Weights of a small mixture-of-experts language model, trained from scratch on English Wikipedia.
Experts: 64 experts in each of 9 layers, a softmax router.
Training: a variant of Adam for the experts, 972M tokens.
Below are experts of layer 5 (counted from 0) of a mixture-of-experts language model. Rows are named router (the router's row for the expert), up (a neuron's input weights, with its number), down (a neuron's output weights, with its number) and show model dimensions 0-191. Each number is 200 + 20 x the weight over its row's rms, rounded and kept within 0 to 999.
After each expert's rows: "raises" lists some tokens whose logits its average output raises strongly, later layers aside. This comes from a sample of Wikipedia text that the model never trained on.

# expert 3
router,167,219,198,226,180,218,223,192,226,203,192,188,178,207,220,179,193,152,204,212,170,244,177,188,192,250,187,241,188,201,206,206,215,172,205,164,207,232,204,216,212,191,201,184,171,199,233,230,204,183,211,162,216,191,178,213,205,192,197,170,238,203,213,204,190,193,192,176,206,169,205,183,225,175,212,213,186,207,211,235,190,203,191,195,214,207,191,191,219,218,186,212,245,194,208,161,194,197,183,182,180,196,181,208,183,203,223,184,195,183,198,208,204,203,219,221,187,203,201,195,195,235,175,172,223,185,178,200,190,199,189,203,196,199,202,166,196,203,208,183,234,204,181,230,195,211,182,167,203,192,178,222,219,237,202,196,208,187,154,218,233,185,200,199,215,227,181,220,194,187,154,240,185,149,156,200,185,219,217,192,210,236,220,205,197,180,185,238,212,218,216,226
up6,241,204,206,227,207,240,194,190,242,199,208,173,209,195,219,211,141,204,194,201,207,181,193,210,222,240,192,211,182,195,198,194,172,206,205,220,237,185,222,195,214,205,218,204,162,196,174,193,198,241,186,184,188,206,143,191,231,184,240,226,219,215,246,196,200,198,194,204,200,216,194,173,187,220,204,210,192,243,207,223,194,236,212,200,185,186,227,209,211,175,202,213,198,172,182,222,188,156,201,196,185,207,228,235,186,184,205,189,193,191,193,181,220,208,217,206,172,170,204,187,192,193,197,157,213,230,218,211,174,202,171,162,178,185,164,207,168,191,229,208,214,220,187,167,164,179,203,167,187,194,176,205,191,215,220,212,196,223,220,218,218,188,191,214,180,198,190,205,213,222,206,184,194,221,191,175,212,183,183,188,191,180,193,213,203,213,152,173,204,205,218,190
down6,208,163,222,206,181,192,220,207,191,219,219,166,181,203,184,194,179,182,217,191,195,227,223,232,195,197,164,216,204,178,215,167,214,203,205,199,180,198,250,208,185,208,178,205,223,173,191,202,201,203,218,221,178,199,185,207,208,206,182,198,234,213,201,172,213,176,199,199,199,239,211,180,213,197,202,220,181,253,211,156,170,229,198,162,201,210,196,201,178,158,182,183,231,211,227,198,212,223,197,204,176,233,207,184,204,180,197,196,169,182,254,186,204,193,213,219,182,223,204,186,227,209,174,229,208,182,167,194,215,221,189,191,220,203,216,156,175,183,218,208,180,196,209,193,229,202,226,207,236,190,184,209,152,191,203,203,190,207,218,199,172,234,219,205,170,204,203,190,207,211,190,206,206,203,227,185,170,162,227,153,201,205,205,150,178,204,218,184,197,197,218,200
raises: " of", "-", " and"

# expert 31
router,206,203,229,206,175,187,172,219,225,172,229,169,198,198,193,200,172,173,210,233,168,204,209,178,202,216,218,215,211,213,218,238,189,202,195,185,180,207,205,162,217,206,189,208,179,181,226,189,230,197,194,220,200,191,185,212,211,201,213,171,207,210,207,193,217,191,225,179,175,159,207,185,210,179,209,190,184,154,178,226,224,232,170,222,217,226,186,189,209,180,181,236,224,203,189,142,174,190,201,189,190,195,188,217,197,215,181,195,199,176,238,197,208,186,173,210,183,191,194,196,196,200,204,136,217,223,167,174,172,202,177,207,228,200,214,160,194,165,192,197,213,211,206,183,165,199,180,164,188,193,183,178,196,205,170,192,179,197,198,218,207,199,214,191,230,248,195,212,223,195,178,205,172,143,181,181,197,212,231,215,222,223,196,199,207,182,188,188,205,203,177,207
up3,212,207,177,189,247,200,194,213,192,222,204,211,194,247,190,236,178,194,182,208,168,206,198,182,191,183,221,194,184,203,189,183,175,203,186,158,198,185,163,255,219,210,225,175,176,163,238,224,205,205,200,168,188,211,147,226,189,212,185,177,233,233,173,195,160,220,193,167,212,177,207,190,232,218,199,204,178,167,192,209,209,201,178,202,196,205,194,196,234,170,181,207,200,177,218,190,175,172,200,201,214,205,196,214,183,210,210,162,196,146,209,205,194,192,163,169,213,206,193,190,188,157,176,226,205,210,182,204,199,206,215,200,211,179,205,212,210,186,181,201,207,203,174,197,180,200,203,167,223,180,177,192,238,201,211,209,192,231,221,203,189,184,227,186,178,190,193,245,217,201,199,213,196,199,220,171,187,192,189,186,190,200,219,167,210,169,221,207,197,187,167,189
down3,182,177,193,200,201,178,210,223,204,181,179,204,163,157,219,195,189,179,214,229,191,218,202,227,191,217,180,195,183,214,202,222,193,176,169,193,205,179,227,212,161,241,208,212,215,181,177,194,183,167,180,189,163,192,169,190,182,199,228,237,208,210,178,218,230,196,208,208,202,175,184,184,200,202,223,200,222,192,219,193,211,210,186,210,232,223,213,189,172,203,236,207,160,217,188,213,175,168,189,185,208,164,183,194,245,217,183,141,198,206,215,194,196,214,208,197,207,177,199,227,182,184,187,202,207,216,183,206,202,236,194,221,214,187,181,198,173,209,208,228,174,198,217,217,187,203,202,198,216,182,220,167,191,216,182,221,183,206,128,211,196,198,223,211,206,185,207,181,226,141,189,239,197,206,199,199,202,202,194,217,231,191,198,228,176,225,220,198,185,183,194,166
raises: "ous", "bro", "ary", " support", "ed", "-"

# expert 24
router,202,203,221,215,183,191,172,227,213,162,229,187,176,183,199,211,174,187,192,211,176,197,201,170,187,229,199,209,188,209,203,242,175,194,197,189,208,218,199,171,202,205,196,195,193,167,228,196,218,218,181,206,200,188,167,226,198,201,206,152,212,209,211,191,213,185,220,172,193,169,207,173,203,203,221,218,194,163,185,226,219,196,162,203,213,229,202,211,184,168,175,236,229,203,181,167,168,177,194,175,192,183,191,229,195,202,214,216,214,188,228,182,215,165,176,223,208,177,202,181,197,208,221,131,205,204,192,188,181,229,176,209,225,209,206,165,217,170,187,171,199,201,188,186,178,190,174,177,207,182,188,195,192,207,178,178,164,179,194,206,206,211,222,197,224,238,203,199,225,184,179,211,166,152,183,173,216,213,198,207,223,232,219,210,198,163,185,219,215,194,173,206
up3,209,217,193,192,215,192,195,206,219,188,196,213,201,260,204,169,196,180,182,146,172,211,173,209,203,218,202,201,202,219,203,180,232,186,179,175,217,179,242,218,209,178,186,146,220,201,233,214,179,208,214,198,205,196,212,170,167,169,206,198,208,205,181,177,202,243,193,205,156,177,228,204,226,185,185,166,195,191,229,191,207,201,180,213,205,203,199,208,187,161,217,163,181,184,185,191,189,192,184,197,197,177,201,214,213,220,209,224,161,181,188,210,226,186,218,179,215,203,182,205,170,189,197,213,201,210,207,186,231,220,205,243,212,207,210,217,207,207,178,184,207,196,172,198,168,192,170,165,197,176,188,187,242,214,206,203,186,214,194,167,185,217,205,196,188,181,228,221,213,167,196,182,187,232,193,185,236,248,210,180,214,213,185,203,214,197,174,184,229,175,179,229
down3,212,228,203,216,196,196,209,210,231,209,190,197,246,190,195,184,178,216,210,171,180,210,231,185,183,197,184,212,201,175,192,214,209,176,216,191,163,197,219,211,208,205,225,207,243,222,201,205,230,192,198,176,190,206,192,191,167,192,201,181,223,191,192,195,198,215,201,217,202,189,176,174,203,212,189,192,211,185,186,190,197,194,194,216,205,198,228,176,238,235,195,166,169,221,200,201,194,179,194,196,198,200,216,194,187,224,222,250,159,185,207,211,196,209,198,178,195,197,202,193,234,176,191,139,221,231,187,190,214,265,182,224,199,222,190,188,214,205,183,182,244,213,223,212,214,195,208,221,214,196,155,178,181,187,182,228,195,237,228,211,171,213,226,213,176,208,197,249,218,211,227,202,221,227,189,206,213,197,236,210,200,167,175,194,192,200,216,225,254,209,202,233
raises: "ance", "rat", "rant", "rid", "me", "ces"

# expert 34
router,161,234,226,212,176,217,167,214,232,205,213,173,209,228,207,208,210,177,212,209,177,188,184,179,211,208,227,214,180,221,218,226,197,160,230,198,196,214,193,165,224,189,194,211,197,202,212,211,211,179,211,216,230,205,191,219,215,201,166,179,212,217,222,181,226,192,210,164,180,178,220,189,210,190,213,208,188,177,187,200,218,208,165,232,215,210,199,205,221,197,201,210,264,174,184,172,169,194,183,180,189,181,184,219,182,178,208,173,202,197,224,203,223,182,203,220,186,172,191,178,178,217,170,151,215,215,177,191,190,189,189,217,232,202,250,191,186,173,199,182,230,211,195,177,198,193,162,187,187,202,206,185,214,194,184,184,168,183,172,201,213,196,218,173,199,253,180,213,224,177,172,203,170,168,209,190,214,225,242,180,221,224,208,205,211,204,203,202,199,205,206,221
up2,213,191,194,183,222,242,212,237,195,220,220,203,146,183,196,221,173,194,201,196,207,227,207,211,210,196,165,188,203,208,206,208,217,180,213,197,244,217,194,178,191,172,202,208,191,190,206,189,191,222,205,196,182,164,214,194,217,199,200,185,194,239,201,167,205,189,156,231,174,179,214,199,200,188,198,206,224,212,217,218,189,194,217,199,185,199,225,198,200,205,225,192,201,205,173,200,204,212,193,216,169,180,166,181,195,195,237,209,160,186,232,175,222,200,164,243,202,200,210,184,218,213,202,202,202,210,175,196,159,168,158,235,195,211,218,215,179,203,190,202,203,193,238,194,237,165,187,218,178,161,220,167,200,214,213,249,196,174,241,189,212,187,178,165,205,206,213,216,196,203,193,247,209,212,196,207,196,182,211,212,189,211,197,216,185,252,219,228,163,191,193,209
down2,230,187,148,156,226,211,192,201,192,230,190,226,177,176,214,197,220,209,164,162,193,167,207,228,205,195,206,202,220,160,190,199,222,213,189,219,180,199,216,201,246,192,221,192,202,219,161,174,202,185,198,233,195,213,224,183,195,195,197,237,197,222,193,247,188,213,202,213,199,232,194,203,200,189,156,183,193,206,177,189,186,193,236,153,208,162,197,191,180,204,236,184,187,208,205,223,212,224,219,197,215,216,238,188,203,212,197,206,213,216,178,221,227,227,185,207,221,203,211,199,181,181,195,202,163,223,230,234,238,198,213,186,199,200,241,205,186,220,206,207,191,203,212,197,213,188,192,193,229,191,190,165,210,170,206,190,227,227,190,193,165,214,214,209,182,206,215,200,198,191,224,204,213,190,222,235,160,204,195,197,180,206,154,164,207,196,193,221,217,187,215,184
raises: "aries", " Synonyms", "sq", "aria"

# expert 0
router,159,210,231,227,207,198,196,209,215,204,213,186,182,194,208,216,189,171,219,207,203,251,181,205,215,227,203,231,180,211,218,195,178,180,215,181,189,220,174,179,212,196,181,211,178,191,228,212,198,197,195,176,215,189,201,212,204,182,181,185,199,204,206,177,206,196,208,182,179,170,222,203,222,194,229,209,198,142,186,212,189,200,163,217,197,223,174,207,219,193,188,204,202,179,185,168,173,187,178,203,186,189,177,201,189,200,211,194,195,183,213,202,207,182,200,200,196,181,206,189,180,214,193,188,215,222,187,188,196,193,184,228,218,194,234,203,195,197,173,162,197,209,194,206,183,179,157,189,207,192,207,208,210,210,209,204,192,182,150,186,215,190,245,166,201,281,176,230,217,186,165,251,188,142,161,197,216,222,201,173,197,228,205,237,219,175,202,211,238,202,196,210
up4,236,174,208,200,185,179,163,203,206,231,178,191,214,216,180,162,227,208,233,171,186,170,205,181,183,195,161,198,207,198,221,169,222,209,199,234,193,212,258,158,194,172,185,193,174,211,216,203,205,193,187,207,221,202,216,187,197,223,192,203,199,202,194,226,168,198,193,214,195,231,185,222,209,208,188,242,176,223,187,211,193,249,225,170,162,178,206,167,185,228,192,196,218,207,207,200,209,182,229,225,212,238,195,182,206,195,245,219,209,234,193,201,205,184,227,178,195,214,217,178,205,221,212,190,172,214,198,209,205,215,217,170,246,217,208,204,185,222,186,176,177,195,210,207,203,223,199,200,215,189,221,201,212,208,196,196,221,199,231,223,197,220,182,203,192,198,191,127,182,174,224,179,207,240,223,198,200,207,217,196,184,193,223,180,183,198,190,180,195,208,211,185
down4,201,215,200,205,205,215,204,185,210,236,198,209,170,193,221,180,180,188,181,199,208,219,199,206,176,200,193,226,229,206,238,205,265,166,183,190,216,178,185,190,236,210,174,222,209,195,165,172,207,169,178,189,204,200,196,220,173,221,206,186,212,206,233,211,165,180,199,232,210,191,196,209,175,220,194,187,213,176,163,235,212,187,233,195,216,204,193,220,206,236,221,177,216,236,201,172,224,191,172,193,230,186,167,172,238,171,182,175,178,214,175,211,173,187,200,182,198,209,201,245,216,204,179,159,181,210,213,234,218,207,194,249,207,188,197,210,220,179,201,228,211,197,214,219,197,179,190,200,209,226,184,192,199,214,173,207,190,185,175,215,204,199,220,208,225,183,181,227,213,201,191,240,201,179,192,200,243,214,171,215,234,198,193,206,203,231,172,185,212,200,205,180
raises: ",", ".", ";", " and", "\n", ":"